Experts of a small language model.
Training: a variant of SOAP for the experts, 403M tokens, 6145 steps.
Below are experts of layer 3 (counted from 0) of a mixture-of-experts language model. Rows are named router (the router's row for the expert), down (a neuron's output weights, with its number) and show model dimensions 0-127. Each number is 128 + 24 x the weight over its row's rms, rounded and kept within 0 to 255.
Before each expert's rows: "comes before" lists some tokens at least twice as common just after its tokens as in all text. This comes from a sample of Wikipedia text that the model never trained on. Tokens count by the router's weight.

# expert 75
comes before: " the", " a", " his", " an", " its", " their"
router [ 81  85  90 107 178 131 133 162 145 113 117 119 108 131 123  98 141 107 108  70 121 134 136  78 136 149 178 133 125 105  96 111 153 117 154 120 138 132 160  80 149  93 147 125 121 117  80 136 167 150 125 112 121 107 105 124  83 101 113 132 128 130 134 155 181 166 132 143 166 107 124 102 156 173 125 105  90 116 108  83 138 132 134 158 141 127 121  89 135 159  90 173 139 134 129 114 109 135 135  72 145  99 145 137 104 140  88  79 126 117 130 140 153 108 107 161 176 103 105 149 143 111 110 127 132 172 122 124]
down3 [122 111 140 100 135 127  99 106 133 166 131 114  64 123 125 117 118 148 127 116 117 142 111 133 119 163 116 134 121 162 120 119 103  87 112 111 100  98  94 149  59 150 101 124 153 135 174 163 169 124 137 143  84 126 146 137 131 135 150 138 144 101 122 140 159 137 126 129 114 132  84  87 148 161 145 136 127 148 112 105 155 142 122 102 135 121 109  73 108 108 132 124 159 164 130 124 164 168 124 114 110 117 138 134  84 165 115 110 122 143 147 143 144 113 119 129  99 110 125 172 101 142 147  97 150 132 154 161]
down4 [162 149 135 122 143 148  87 183 117 123 138 125 142 124 130  93 119 111 117 121 134  82 134 160  90 135 136 150 126 153 103 132 147 117 131 140 130 171 167 124 151 145  76 137 119 186 142 126 108 138 108 131 147 133  95 137 121 110 126 160  89 138 112 116 169  66 108 194 147 103 158 121 100 136 109 129 132 133  86 117 149 112 158 146 159 128  96 132 123 138  81  68  93 109 135 133 142 144 102 124 118 135 110 121 140 144 111 106 136 137  94 114 169 114 116 142 144  90  98 134 126 112  69 122 141 134 176 126]
down5 [111 114 146 123 124 128 117 140 130 161 156 118  97 149  99 110 157 113 118 132 110 146 145 125 136 111 122 131  86 115 136 101 129 110 119 146 139 106 132 127 160 135 143 126 123 165 132 118 103 169  96 124 185 105 152  87 127 193 135 131 168 143  98 109 112 111 124 132 120 124 112 139 112 122 154 129 130 128  87 176 127 116 120 142 137 179 154 119 149 131 121  99 143 153 176 133 156  69 160 136 141 136 154 127 128 122 107 162 145 101 151 146  92 124 173 168 125 120 159 110 168 141 142 104 130 156 164 146]
down6 [ 89 166 192 126 164 110 103 135 144 153  76 106  93 128 114 122 168  83  94  88 112 107 117  80 120 103 100 138 159 159 122 100 125 153 155 122 107 135 114 128 139 121 135 147 158 104  86  96 116 188 134 135 119 106 123 131 131  80 127 129 110 120 109 157 157 114  99 158 148 135 128 128 127 133 124 100  99 108  84 159 133 120 175 118 179 113 137 116 139 128 133 100 185 109 154 103 143  90 173 103 127 139 126 116 160 133  96 167 139 133 137 130 154  95 127 101 136 120 114 108 117 135 135 138  95 103 130 123]
down7 [114 112 133 143  99 113 175 142 174 118 151 120 124 132 110 130 141  94 171  87 114  96 151 146 138 116 138 168 102 129 117 103 137 116  89 134 176  59 132 169 130 135  82 122 169 117 150 147 117 133 119 133 124 152  89 109 130 147 141 148 133 114  93 119 126 113 112 125 125 121 123 142 123 192 118 120 137 121  93 121 160 119 139 189 123 149  97  95 134 159 122 136  81 141  68 132 137 120  97 152 117 171 144 126 121 144 141 120 134 139 140 100 120 134 135 138 131 125 156 167 121 117 124 112 113 126 116 121]
down8 [139 121  85 119 144 143 186 121  95 153 126 113 145 137 116 149  99 117 112  92 141 110 129 108 127 131  99 152 107 179 135 135  87  87 117  93 111 106 167  93 130 158 156 111 111 135 108 144 145 117  96 136 162 130 136 113 177 111 126 125 149 150 118 115 108  97 114  70  90  92  98 128 141 164  94 149 118 119 147 144  85 134 120 174 134 170 128 178 166 140 133  89 124 136 150 148  65 117 173 154 131 157 121 155 101 134 159  71 106  92 107 111 142 110 127 100 148 139 136 153 101 154  98 122 129 133 113 118]
down9 [141 122  98 108 133 118 132 116 157 126 131 145 138 157 107 136 165 127 117 149 122 107 100 107 118 119 109 124 156 147 135 117 154 102 120 133 141 117 141 128 113 138  98 138 123  78 114 120 112  81 144 118 160 153 136 142 146 153  98 120 152  87 129 142 110  79 142 105 140 166 141 122 176 136 151 116 110 151 129 109 113 145 142 120 179  98 123 152 145 110 199  89 142 114 150 154 132 127  53 185 160 173 143 128 117 154 151 148 120 142 131 137 150 143 114 128 147 147  84 115 115 161 151 110 120 135 113 128]
down10 [171 125  96 122  99 132  89 126 124 134 128  80 168 134 153 111 142 149 113 134 128 181 129 131 144  95 154 173 119 173 138 102 128 150 122 106 184 107 150 152 113 114 136 130 112  93 137 160 136 151  79 109 100 113  89 123 152  95 130 151  74 111 132 144 116 166 136 124 120 112 124 146 110 118 110 162 160  94 143  79 122 171 149 144 135 108  89 127 168 114 113 138 121 131 137 136 118 125 144 124 123 105 139 112 122 160 124 153 156 116  91 134 167 142 155 125 129  98 131 115 123  97  84 131 131 137 140 137]
down11 [ 85 142 136 143 128  74 141 167 127 152 120 124 159  79 101 122  79 127 123 118 145 115 141 137 143 116 152 131 135 148 127 108 136 129 163 136 114  99 125 114 168 113  85 133 160 121 150 127 134 103 149 128 146  82 113 141 103 117 135 146 108 166 101 125 107 111 104 140 132 110 130 119 137 136 150  88 113  94 102  79 113  87 122 157 145 133 131 115 106 107 138 167 145 119 107  97 149  93 108 178 142 115 132 109 148  92 138 137 142 149 165 154 136 103 155 101 130 140 153 112 130 109 118 157 120 101  79 157]
down12 [173  82 136 112 120 110 121 172 174 121 108 115 164 114 104 131 118 109 137  93 143 117 113 126 172 126 117 137 101 181 113 136 153 110  92  94 124 137 137 106 112 117 123 127 112 133 124 163 155 143 146 154 131 148 150 151 134 112 111 100 160 154  92 135 104 127 109 122 167 153 104 151 119 147 100 116 143 144 127 130 137 116 154 119 137 104 110 141 147 130  97 183  93 147 179 122 123 116 116  92 150 103 115 105 154 140 167 147 129 115 159 157 135 162 118 168 152 134 158 113 124 127 116  90 106 113 122 144]
down13 [133 157 111 175 132 130 136 149  77 122 122 122 107 157 122 143 143 137 187  98 122 123 139  97 116 137 147 158 126  95 155 139 109 112 125 134  82 133 143  64  90 123 105 150 164 131  93 118 144 119 124 134 125 123 119 182 105 121 113 156 112 158 152 128  87 141 172 135 152 154 159 115 129 106 155 136 106 126  91 117 124 114 116 137 106 144 147 110 122 142 114 124 115 131 134 166 145 156 160 149 119 128 162 118 146 147 126 135 122 133 133 170 188  86 136 127 115 120  92 109  63 139 128 137 111  83 151 165]
down14 [153 118  94 100 103 147 129 106 154  98 147 153 185 119 140 113 147 116 140 124  93 134 137 137 144  86 162 109 112 132 125 130  92 108  73 137 105 111 136 166 102 102 133  91 141 155 127 147 118 118 130 142 112 119 146 150 150 142  99 152 134 179 183 133 137 151 148  92 106 131 119 174 109 153 143 170 166 111  80 139 161 140 129 113 111 158 112 103 144 137 117 101 129 125  95 111 111  99 114 116 107 158 141 117  85 175 148 142 131 137 116 111 111 174 115 111 176 125  76 151 146 126 109 145 146 110 137  89]
down15 [116 120 106 145 163 138 129 139 122 210 122 120 153 121 115 136 133 127 132 147 119  95 156 165 149 163 133 131 117 133 151 146  96 104 122  92 116 128 130 129 123 155 124 147 151 141  93 159  95 138 112 133 117 147  76 123 105 163  98 155 110 131 107 118 108 151  92 112 156  88 129 163 121 125 145 138 158 158 112 121 126  98 113 114  62 132 139 126 158 136 136 139 121 115 137 134 170  64 154 170 127 124 138 121 131 150 152 122 114 134 127 124 164 110 135 123  89 130 135 126 125  93 107 121 132 120  94 115]
down16 [142  93 118 136 144 102 141 122 131 108 123 132 127 199 128 161  83 157 118 168 148 137 136 107 143 169 126 122 126 121  98  75 135 139 105 142 133 166 117 123 140 130 129 145 128 165 125 137 124 155 173 124  96 130 141 123 155 147  83 148 148 142 130 143  99 137 152 108 121 106 160 103 127 116 142  85 100 137 122 153 109 107 141 118 107  88 165 149  91 136 131  86 111 121 156 125 141 136 152 142 157 174 114 109 166 102 124 120 148 128 118 124 139 156 132  89 121 125 104 176 104 152 166  76 140 171 149 129]
down17 [170  94 159 125 173 186 115 173 147 174 136 150 128 157 171 120 153 112 149 127 140 110 106 139 168  93 154 146 144 160 132 122 158 142 170 136 105 145 132 112  96 111 134 144 142  85 142 138 134 133 129 180  92 133 154 120 118 110 172 134  91 151 107 132 138 174 154 175 102 122 123 133  88 136 120  95 105 148 111 119 103 166 129 155 159  92 134 130 129 138 195  66 130 104 114 111 126 151 126  83  98 122  94  84 134 119 122 124 173 129 137 128 152  99 132 146 145 120 144 153 154 158 138 129 115 127 125 111]
down18 [135 121 199 103 112 171 165 154 113  93 100 125 153 114 126 110 164 138 133  89 101 117  87 127 109 119  71 180  94 111 149 130 133 103 123 142 169 129  92 162 155 149 152 116 109 121  96 135  89 134 140 141 136 137 167 130 114 115 207 145 113 108 131 123 155 130 148 110 113 126 126 111 123 124 133 136 172 161 120 179  85 175 109 165  79 156  90 137 125 114 181 152 160  93 108 149 140 141 104 126 135  97 135 130 142 109 162 152 116 104 105 153 147 153 113  83 154 115 147 117 138 130 110 135 136 145 119 130]
down19 [132 154 130 201 125 127 147 132  93 141 146 131 129 123 162 102 118 128 145 153 116 135 115 161 126  98 135 122 180 116 134 102 108 134  89 115 119 160 120 140 128 157  96 100 146 165 138 130 139 131 115 134 184 141  93 107  95 122 154 108 136  75  99 106 144 126 130 154 141 170 115 106 141  69 167 154 158 155  99  89 133 156 144  90 103 103 149 120 101 127 160  95 123 126  87 122  81  66 154 138 147 160 174 144 130 160 117 129 104 110 175 150 144 112 110 129 117 193 114 170 103 141 141 122 120 109 136  96]

# expert 12
comes before: " the", " a", " his", " an", " June", " its"
router [111 130 142 104 133 138 124 160 120 101 112  85 133 160 148 133  98 157 124 107  94 174 169 118 142 136 151 102 118 162 132 155 119 146 150 168 107 145 115 114 109  99 193 115 161 148 139 166 105 120 154 155 146 132 123 126 104 137 107 169  93 163 174 143 156 133  96 127 155  97 143 117 155 169 137 110 161 108 122 129  94 123 119 106 176 162 120 112 158 132 103 137 131 199 155 122  93  76 119 134 105 135 134 140 146 141 139 144  82 134 139 117 134 124  98 152 110 129 112 183 151  71 187 133 152 141 134  95]
down0 [141 147 137 165 111 160 112 141 107 125 143 135 142 155 117 166 157 130 144 134 146 156 126  80 172 163 114 127 140 151 147 158 113 127 176 109  89 175 129 131 147 150 143 175 126 147 121 156 139 127 145 171 133 110 118 105 123 165 148 124 142 124 125  99 159 115 111 132 116  91 164 122 120  95 108 133 144 122 128 145 166 146 147 128 123 146 118 126 113 126 128 102  94 131 153 118 118  95 181 126  97 126 163 137 116 136 151 118 134 107 174 151 150 192 126 115 148 114 136 142 159 124 148  87 125 136 125 118]
down1 [ 93 125  77 121  71  83  82 132 135 117 121 155 117 140 169 131 127 127 148 116 154 139 127 133 139 111  83 138 154  91 132 114 124 122 164 111  77 134 185 134 144 126 151 138 137 136 127 131 156 135 140 164 191 131 175  91 155 162 124 121 170 152 118 105 140 150 155 126 144 120 144 118 135 141 111 115 143 141 156 116 146 112 136 101 106 130 138 105 124 121 149 135 149 162 153 102 101 148 157 129  98 148 124 122 145 158  90 113 132 115 111  92  97  61 154 146 136 163 135 112  83 170 148 145 110 116 137 153]
down2 [136 124 149  66 159 129 148 163 148 113  91 159 169 154 117 117 149 111 132 119 117 139 118 138  80 127 134 160 110 167 128 124 134  92 153 125  96 112 123 104 173 107 134 145 121 103 107 115 163 151 209 165 144  96  87  81 115 100 150 117 109 167 139 128 148 110 128  95 142 160 134 109 150 105 102 123  99 101 144 132 154 150 152 138 137 124 165  99 157 124 111 121 136 130 140 109 139 142 112 132 111 153 109 113 127 118  65 126 120 133 134 123 152 120  80 102 101 158 115  89 141 131 158 123 148 125 171 124]
down3 [131  94 140 126  91 145 159 161 113 128 111 124 114 102 119  99 156 126 187 107 126 127 129 122 118 129 162 171 184 129 130 117  90  92 131 144  90  92 126  91 148 133  93 127 124 129 149 101 174 124 180 155 138 127 123  94 119 114 111 143 153 150  90 105 160 129 145 124 117 165 164  88 100 147  98 131 121 131 124 118 110 138 171 125 132 167 119 122 108 119 148 133 138 116 121 120 159 119 150 129  67 111 144 151 130 143 135 135 111 107 111 109  86 143 114 135 116 112 137 106 132 139 139 100 160 138 112 164]
down4 [169 186  87 105 147 127 131 160 103 126 103 132 153 161 108 163 104 115 146 130  92 158 129 132  79 105 133 117 169 113 144 119 130 146  95 163 128 107 158 134 148 150  94 166 136 114 148 117 101 104 148 151  95 148 133 170 105 159 149 155 122 116 117 155 128 132 155  98  89 139 133 171 114 146 101 155 143 140 163 162 138 118 127 109 102 153 143 175 141 167 160 134 114 122 140  85 166 180 117  84  96 152 124 122 106 131 151 107  98 117 147 112 162 130 119 145 115 118 146 100  98 117 125 102 133 140 116 111]
down5 [151 129 118  95 108 152 116 153  78 133 190 116 147 134 123 109 134 144 113 127 159 145 153 123 142 105 111 129 134 163 124 119 115  92 142 127 160  97 106 123 160 122  87 119 118 151  76 109 136 101 128 103  77 150 142 125 111  81  78 120 107 116 104  69 165 116 117 102 140 160 126 134 147 144 142 106 118 132 111 120 116 108 142 133 126 155 146 128 125 141 133 105 121 140 127 148 178 143  62 158 127 122  93 127 135  90 102 170 136 128  99 107 146 129 121 139 151 137 192 117 132 144 103 104 135 183  96 158]
down6 [ 98 130 128 161 117 166 158 172 117 100  96 111 128 110 127 109 115 130  91 156 114 146 141 194 162 120 134 154 117 136 114  92 140 164 140 148 125 141 130 144 107 115 158 145 132 114 118  63 125 159 160 154 101 146 139 131 124  89 165 133 120 123 167 145  92 114  97 149  89 175 172 104 146 120 136 130 134 115 114 117  94 100 163 148 144 120 140 166 128  83 150 146 131 170 122 137 137 169 108 150 140  80 107 162 138 132 106 125 129  95  94 158 143 149 103  88 100  79 169 117  94 123 173 158 156 144 128 113]
down7 [132  95 163 138 122 157 147 129 131 139 141 144 114 107 113 164 159 138  71 144 151 120  97 131 125 129 107 117 126 124 176 145 169 130  62 146 144 140 149 157 119 134 168  89 146 119 117 153 128 107 120 162 135 110 118 141 127 140 190 117  80  88 103 131  97 102 162 129 122 130 109 113 134 114 127 130 112 132 147  91 105 132 110 145 143  87 145 157 189 166 165 131 122 136 125 135 107 114 126 111 182 108 108 164 131  81 125 149 142 149 128 170  99 170  87 127 138 115 145 165 112 158 118 117 156 125 105 150]
down8 [106 145 120 119 127 133 130 130 173 114  80 123 155 113 135 140 168 150 118 120 123 125 146 162 148 145 154 126 111 131 146 128 160  95 102 142  92 150 141 152 139 119 167 102 125 128 144 120 114 118  92 144 176 157 151  76  89 172 105 104 105 119 154 134 124 125 144 151 147 120 153 121 141  82 143 120 146 147 168 153 127 159 110  70 123 128 122  75 164 129 145 133 119 140 139 132 136 100 148  93 121  96 137 106 169 124 133 103 144 150  99 139 156 137 139 116 165 157 120  76 145 125 136 123 152 106 127 150]
down9 [102 155 106 162 114 146 118  93 106 121 135 153 142 129  98 117  94  99 121 130 128 137 163  77 137 143 119 140 124 158 145 144 139  78 139 140 145 155 114 112 150 131 127 143  54 145 125 150 145 116 106 159 142 136 108 135 133 105 130 108 161 136 119 139 116 138 130 108 137 133 146 129 155 134 112 171 156 141 157 156 159 139 114 134 103  97 144 108 126 167 117 109 134 113 129 127 148 143 140 130 130 162 134 115 124 112 113 133  94 102 152 130 135 148 119 149 150 179 130 144 107 149 109 155 111  97 188 125]
down10 [115 180 165 111 139 131 108 116 129 108 130 107 168 139 136 130 139 126 135 141 165 152 148 126 163 150 127 101 127 125 128 158 112 147 132 174 124  84 135 158  98 161 168 129 119 192 150 102 185 109 133 149 106 134 155 131  92 124 124 116 135 103  99 129 119 111 130 131 145 122 114 135 119 141  88 152  98 149 108 127 138 124 135 111 105 155 184 115 115  99 125 150 134 145 126 149 124  96  92 122 116 152 115 125 114 136 116 155 121  76 177 112 109 126 126 144 131 166 118 134  95 110 123 163  92 114 103 149]
down11 [103 193 103  73 164 122 120 176 134 153 112 117 145 150 118 142 118 154 115 129 117 121 117 159 179 106  94 112  95  96  99 103 105 102 166 117 155 139 130 164 118 109 104 121 149 113 148 124 141 104  93 164 152 130 129 124 196 171 152 123 136 110 104 104 136 159 127 111 126 115 138 162 127 152 146 161 112 141 115 126 135 124 139 169 148 118 136  97 117 113 140 153 141 138  94 136  86 115 111 100 114  75 102 126 117 143 166 150  94 152 122 149 121 115 119 135  88 158 123 140 111 100 175 137 101 110 157 128]
down12 [153  82  96 113 143 124  76 161 137 141 117 141  99 140 174 153 113 125  55 161 117 137 194 127 168 129 117 141  99 162 149 167 103 114 128 166 120 142 165 156 128 168 117 114 131 124 127 151 118 134 119 170 122 147 116 165 125 144 113  81 107 133 126 140 111 148 140 127 129 104 137 106  99 152 107 142 103 137 112 165 120 166 116 103 134 141 140 130 123 118 129 148  55 107 152 110 158 124 110 106 153 170 113 131 108 107 118 135 109 132 118 148 164  89 119 121 151  91 164 113  56 119 116 148 105 144 143 127]
down13 [106 102 153 106 150 105 172 148 133 142 124 119 119 129 132 133 104 102 145 120  94 114 108  85 147  97 148  85 118 111 117 166 150 180 135 105 136 132 119 120 155 144 146 132 132 125 161 103 147 113 151 139 141 129 158 143 167 153 132 113 143 138 128 131 175 125 126 129  96 119 132 114 153 127 109 136 159 118 114 125 125 140 122 106 113 134 138 106 153  98 151  91 162 110 185 120 161 113 156 174 167 139 143 136 106 182 144 138 147 138 118  70 126 157  88 147 138 143 170 145 118 111 140 101  98 117 119  79]
down14 [135 135 121 144 138 131 116 109 154 139  90 139 129 132 106 175 102 136 143 150 140 148 142 133 139 145 141 110 104  97  75  75 169 145 137 103 136 158 114 123 147 160 109 147 144 158 163 124 141 114 105 136 103 106 108 118 124 149 149 131  74 158 131  88 127 148 138 161 135 131 156 128 147 132 117 151 141 135 157  98 108  97 164 142 150 168  83 117 150 142 129  90 136 111 152 104  56 101 122 135 143 135 155 109 172 148 153  65 133 112  93 139 162 143 133 131 117 178 121 128 150 160 178 126 132 137 113 140]
down15 [ 85 172 144 171 166 146 100 155 111 106 150 101 125 112 130 110 105 147 116 129 129  92 127 144 119 133 143 137 128 117 119 145 126 119 114 141 116 135 153 123 139 125 147 181 104 157 111 148 121 152 144 116 149 126 131 132 140 145 172 120 113  94 139 140 161 160 117 160  98  88 150 136 140 113 148 125 170  90 119 114 110 141 118 141  80 132 165 133 120 166 113 149 141 125 132  91 108 140 177 119 114 138 126 127 101  86 103 162 116  92 129 114 128 125 158 102 128 147 108 126 145 151 123 120 136  85 156 176]
down16 [117 104 143  84 152 101  93 117 114 161 106 170 153 155 155 107 131 112 146 117  95 164 161 114 132 141 156 127 124 139 108 160  82 137 120 133 117 131 110 113  82 128 120 144 134 115 125 127 125 168 133  98 142  90 112 111 111 112 109 120 148 109 106 145 123 150 112 184 109 140 127 129 104 169 153 162 127 160 112 161 146  92 126 143 118 123 153 100  72 138 135 114 114 155 137 115 141 136 129 168 166 115 138  79  80 111 110 150 118 201 127  87  81 146 176 167 102 125 125 139 120 138 101 123 118 128 135 118]

# expert 79
comes before: " the", " a", " his", " an", " their", " its"
router [ 88 118  94 134 146 119 106 160 124 129 136 121 116 138 103  89 184 115 121  94 157 177 178  86 170 163 176 137 144 110  98 116 125 159 138 113 117 156 130 103 160 102 153  77 139 116  99 136 160 123  93 114 109 118 111 111  91 123 112 191  99 151 113 127 155 140 102 132 158 129 148 105 149 119 134 103  94 121 105  90 112 123 131  94 133 129 134  85 163 113  92 132 121 166 125 160  82 132 132  94 144 128 139 126 101 171  92  99 119 134 147 106 137  92 122 128 138 116 104 150 134 103 135 109 134 177 125 116]
down3 [127 119 134 132 128 141  72  96 119  87 103 141 117 110 141 132 117 131  99 119 137 127 126 120 106 151 130  82 137 137 181  86 119 130 136 143 139 154 134 137 147 152 139 114 123 138 126 126 143 148 142 152 138 126 106 128 136 136 163 105 146  98 141 149 165 179 116 128 124 155  92 109 129 112  92 104 147 131 120 144 141 168 100 141 138 150 158 172 172 112 157  83 163 138 103 126 140  46 137 113 114 152  90 108 120 104 139 119 119 181 125 163 154 125 127 119 126 154 123 143 145  88 118 115 147 139 143 168]
down4 [134 142 129 152 130  90  90 135 133 151 146 140 108  94 140 146 122 169 110 133 117 117 152 122 126 101 150 118 124 103 158 126 120 155 155 130 154  99 118  98 158 113 113 107 172 109 109 117 124 156 117  73 117 111  87 118 109 112 212 142 115 130 131 115 116 191 122 122  98 115 131 105 128 116  96 118 109 115 105  83 152 152 117 146 124 100 144 109 128 123 175 131 154 162 142 130  61 159 140 109  94 126 141 105 149 145  98 158 143 129 117 162 157 120 127 154 108 167 134 113 121 143 147 105 131 112 132 106]
down5 [142 135 129 116 146 138 134  96 130 109 164 110 167 117 142 132 136 121  91 176 116 142 122 130 163 171 164 144 121 114 144  82 103 116 161 115  99 114 121 123 133 123 106 112 103 170 101 138  92 145 129 114 136 129 145 122 126 111 155 146 117 122 131  94 118 121 145  92 113 139 115 172 106  97 123 148 179 115 135 110 144 103  94 103 151 153 169 135 147 151 141  49 143 128 188 117 139 113  88 148 110 195 162 165 137 163 109 113 118 135 104 142 115 104 176 117 203 144 113 147 124 121 149  77 109 154 143 148]
down6 [127 118 140  80 120 149 160 114 199 130 116 126 109 156 157 139 127  85 161 114 136  99 123 133 174 136 159 159 144  94 141  67  94 156 144 144 129 108 100 125 121 100 155 128  79 123 104 127 146 157 135 109 105 134 136 101 136 157 118 163 154 155 158 109 123 126 153 104 112 119 155 128 179 124 147 151 106 145 124 180 166 106 123 142 147 141 112 156 119 123 132 157 131 148  95 145 134 154 115 155  72 158 163 116 112 104 169 128 161 111 110 101 107 129 114 131 106 134  84 144 110 133 107 110 177 144 110 136]
down7 [133 144 155  80 120 103 109 126 132  95  95 131 160 149  97  89 151  99 131 130 110 122 139 145 126 129 136 160 105 105  82  90 128 129 126 109 137 125 157 188 113  78 136 155 142 147 133  77 120 114 129 118 107  95 144 149 153 146 152 127  99 152 131 142  88 103 128 138 153 159 145 141 154 104 142 130 129 152 132 136 178 154 147 134 112 185 137 117 110 110 153 138 128 162 125 117 142 123 113 116 138 152 140 118 154 135 117 101 140 124 124 134 157 119 109  94 135 143 152 121  94 149 124 128 156 125 140 164]
down8 [136 136 125 137 112 141 112 152 119 139  93 121 154 121 175 109 113 108  73 154 107 131 119 115  76  52 144 146 115 121 177 137 150 138 106 122 159 155  72 113 125 140 136  96 114 168 130 146 120 148 115  99 168 129 102 176 102 135 125 117 125 153 130 103  98 152 130 128 160 183  89 157 106 103 154 137 144 140  77 124 127 126 100 120 158 103 124  85 145  96 142 124 149 143 169 145 118 103 130 134 153 121 150 147  88  95 149 117 109 138 161 112 137 128 165 139 152 108 145 122 179 155 160 122 135 139 157 158]
down9 [103 120 135 138 136  85 154  83 160 152 151 137 160 185 109 105 170 164 125 140 154  96 118 103 117 116  99 127 142 134 121 122 117 122  96 116 125  95 100 154 133 129 113 137 138 149 148 156 155 130 119  99 135 149 125  99 123  85  81 136 146 115  60  92 180 145 110 145 108 111 113 155 117 134 126 113 125  99 154 102 165  88  97  93 131 126 153 131 125 136 127 121 124  92 127  56 150 143 111 155 143 117 109 111 128 141 146 127 145 122 115 156 119 128 125 133 126 145 107 147  90 109 184 126 130 153 123 135]
down10 [108  90 118 122  97 126 119 100 152  86 114 122 128 119 122  86 145 128 152 139 120 161 132 139 138 103 127  96  90  90 155 126 188 124 125 107 120 125 120 161 166 174 169 138 126 115 146 135 140 146 110 129 137 165 116 138 104 132 117 143 113 143 116 135 128 108 136 180 138 129 158 115 141  94 123 106 134 119 157 117 131 159 123 118 133 121 103 158  82 110 135 170 138 139 112 139 126 123  97 131 133 135 113  89 145 145  84 113 139 137 147 123 110  70  70 148 124  97 118 173 151 107 158 119  76 105 123 139]
down11 [104 152 105 164 103 109 138 103 161 163 131 145 168 149 132 115  98 155 159 114 148 119 141 163  98 135 105 106 174 112  90 108 145 128 107 105  94  97 189 114 109 126  97 137 141 139 139 124 106 146 108 117 168 158 167 132 118 143 121 106 124 109 205 161 155 145  93  80 166  89 139 152 154 133  98 138 173 118 124 116 104 145 134 156 145 126 137 113 169 121 135 128 105 127 105 114 106 139 119 135 116 129 139 161 117 151 146 123 122  90 128 111 141 144 109 153 162 101  97 127 114 112 157 129  79 115 140 110]
down12 [151  89 167 117 104 145 148 126 138  89 117 135 159 133 144 128 132 111 107 110 131 158 129 142 144 150 108 136 179 168 105 111 152 134 122 129 116 124 121 123 114 104  85 143 161 105 136 113 103 111 132  81 120 136 153 190 105 133 125 159 140 103 123 138 159  82 140  98 178 121  89 132 112 146  94 132 147 127 129 104  96 135 162 120 135 121 150 179 138 133 109 136 133 163 132 124 152 115 116 157 110 140 135 148 134 131 101 121 133 117  86 105 137 130 133 136 117 144 126 193 145 142 109 117 154 146 131 119]
down13 [105 104 177  91 117 111 165 165 105 103 157 149 152 116 125 152 137 159  97 115 105 126 166 144 149 117  98 165  78 147 102 107 136 110 100 117 151 101 168 144 102 144 157 159 168 125  98 105 119  79 135 139 125 113 175 108 139 126  75 150 163 117 135 102 132 127 124 121 104 142 133 126 126 132 152 133  89 146 151 124 164 153 163 145 100 114 175 146  89 126 154 148 157 149 143 137  90 116 161 135 142 134 170 124  85 125 150  92 152 119 100 102 133 120 104 107 117 156 173 116 132 144 139 132 100 118 107 113]
down14 [ 87 122  94 134 151 101 116 123 111 108 166  82 168 117 178 151 116 127 103 160 151 141 176 128 144 141 116 127 130 133 117 134 112 115 154 122 163  71 128 165 111 152 109 128  85  76 105 147 140 153 108 107 123  95  71 168 106 139 138 137 136 164 130 147 118 112 129 132 146 114 113 121 154 150 121 140 138 141 161 101  78 102 126 134 176 152 119 115 113 125 148 147 143 115 124 113 103 114 107 138 138 110 136 112  93  83 138 115 153  80 170 140 123 102 118 117 120 144  58 167 142  96 121 136 131 130 124 118]
down15 [118 102 107 130 113  89 101 118 114 112 117  91 118 136 128 102 127 140 113 137 141 137 142 104  92 122 112 118 118 119 140 157  95 137 108 130 105 172 144 129 111 130 183 165 143  66 137 119 128 151 156 154 121 118 136 134 131 122 137 128 142 129 191 127 117 117 162 118 125  85 134 149  97 133 158 184 145 132  81 111 153 159 129 139 123 122 134 120 151 141 126 136 138 134 124 107 133 118 109 129 195 103  91 154 126  84 164  95 153 135 112 113 161 141 121 110 121 121 109 148  98 121 139 120 142 116 131 148]
down16 [190  96 114 102 139 155 146  99 121 180 147 153 109 148 149 151  90 128 102 159 139 109 132 150 170 130 137 165 131 125 125 113 139  96 150 135 112 170 142  97 157 142 109 106  88 178 106 142 110 178 140 114 114  95 150 145 113 132 142  99 167 132 122  75 112 105 144 176 103 155 134 121 114 125 143  97  46 126 102 152 100 135 138 144 155 154 127 141 138 174 136 141 108 154  85 135 126 124 142 106 110 137 168 134 118 108  96 134 118 135 153 127 143 136 175 127 130 114 108 143 104 145 102 118 162 149 118 122]
down17 [ 75 136 134 176 162 145 137 140 109 143 120 180 157 112  86  74 127 112 140 126 127 158 119  83 127 114 116 122 170 105  97 137 132 153 167 125 146 136 107 143 184 136 152 168 159 111 179 138 137 141 155 114 148 115 111 100 121 144 116 113 123 152 111  96 133 159  96 122 147 134 126 129 123  81  82 127  94 118 142 161 128 130 150 159  62 153 144 108 120 115 139 123 175  74 124 151 129 136 150 149 132 170 132 105 120 143  97 118 152  95 134 140  94 146 114 131 110 131 112 110 111 122 118 120  78 123 149 111]
down18 [161 103 111 156 120 114 103 136 158 101 116  80 126 135 112 163 139  93 151  92  93 171 108 134 163 144 128 184  91 142 132 145 124 127  99 157 168  76 148  97 110  72 121  97 148  89 161 159 189 128 145 153 121 132 145  97 111 156  90 102 128 111 138 104 125 123 130 130  87 167 150 130 110 114 197 115 148 132 123 130 152 114 138 117  83 120 104  76 142 129 114 122 118  62 130 123 150 132 142 145 119 138  99 152  93 121 138 161 169 102 145 137 132 151 139  95 167 125  99 145 113 153 125 151 181 120 148 126]
down19 [164 153  81 101 129 141 116 176 127  83 117 116 158 154 106 120 170 108 160  80 133 114  93 145 164  96 110  79 142 133 156 140 160 152 186 132  92 135 104 144 110  72 154 170 148 104  89  82 129 111  95 145 111 136 102 114 144 141 173 165 123 147 164 139 108 103 113 165 135 161 144 130 130 123  94 129 121 136 123 117 118 119 103 127 113 129 126 130 111  90 153  93 154 123 169  95 162 173 178 108 111 101 100 100 155 179 154 115 136 129 131 145 136 125 138 174 123 124 119 136 112 141 133 100 156 126 101 162]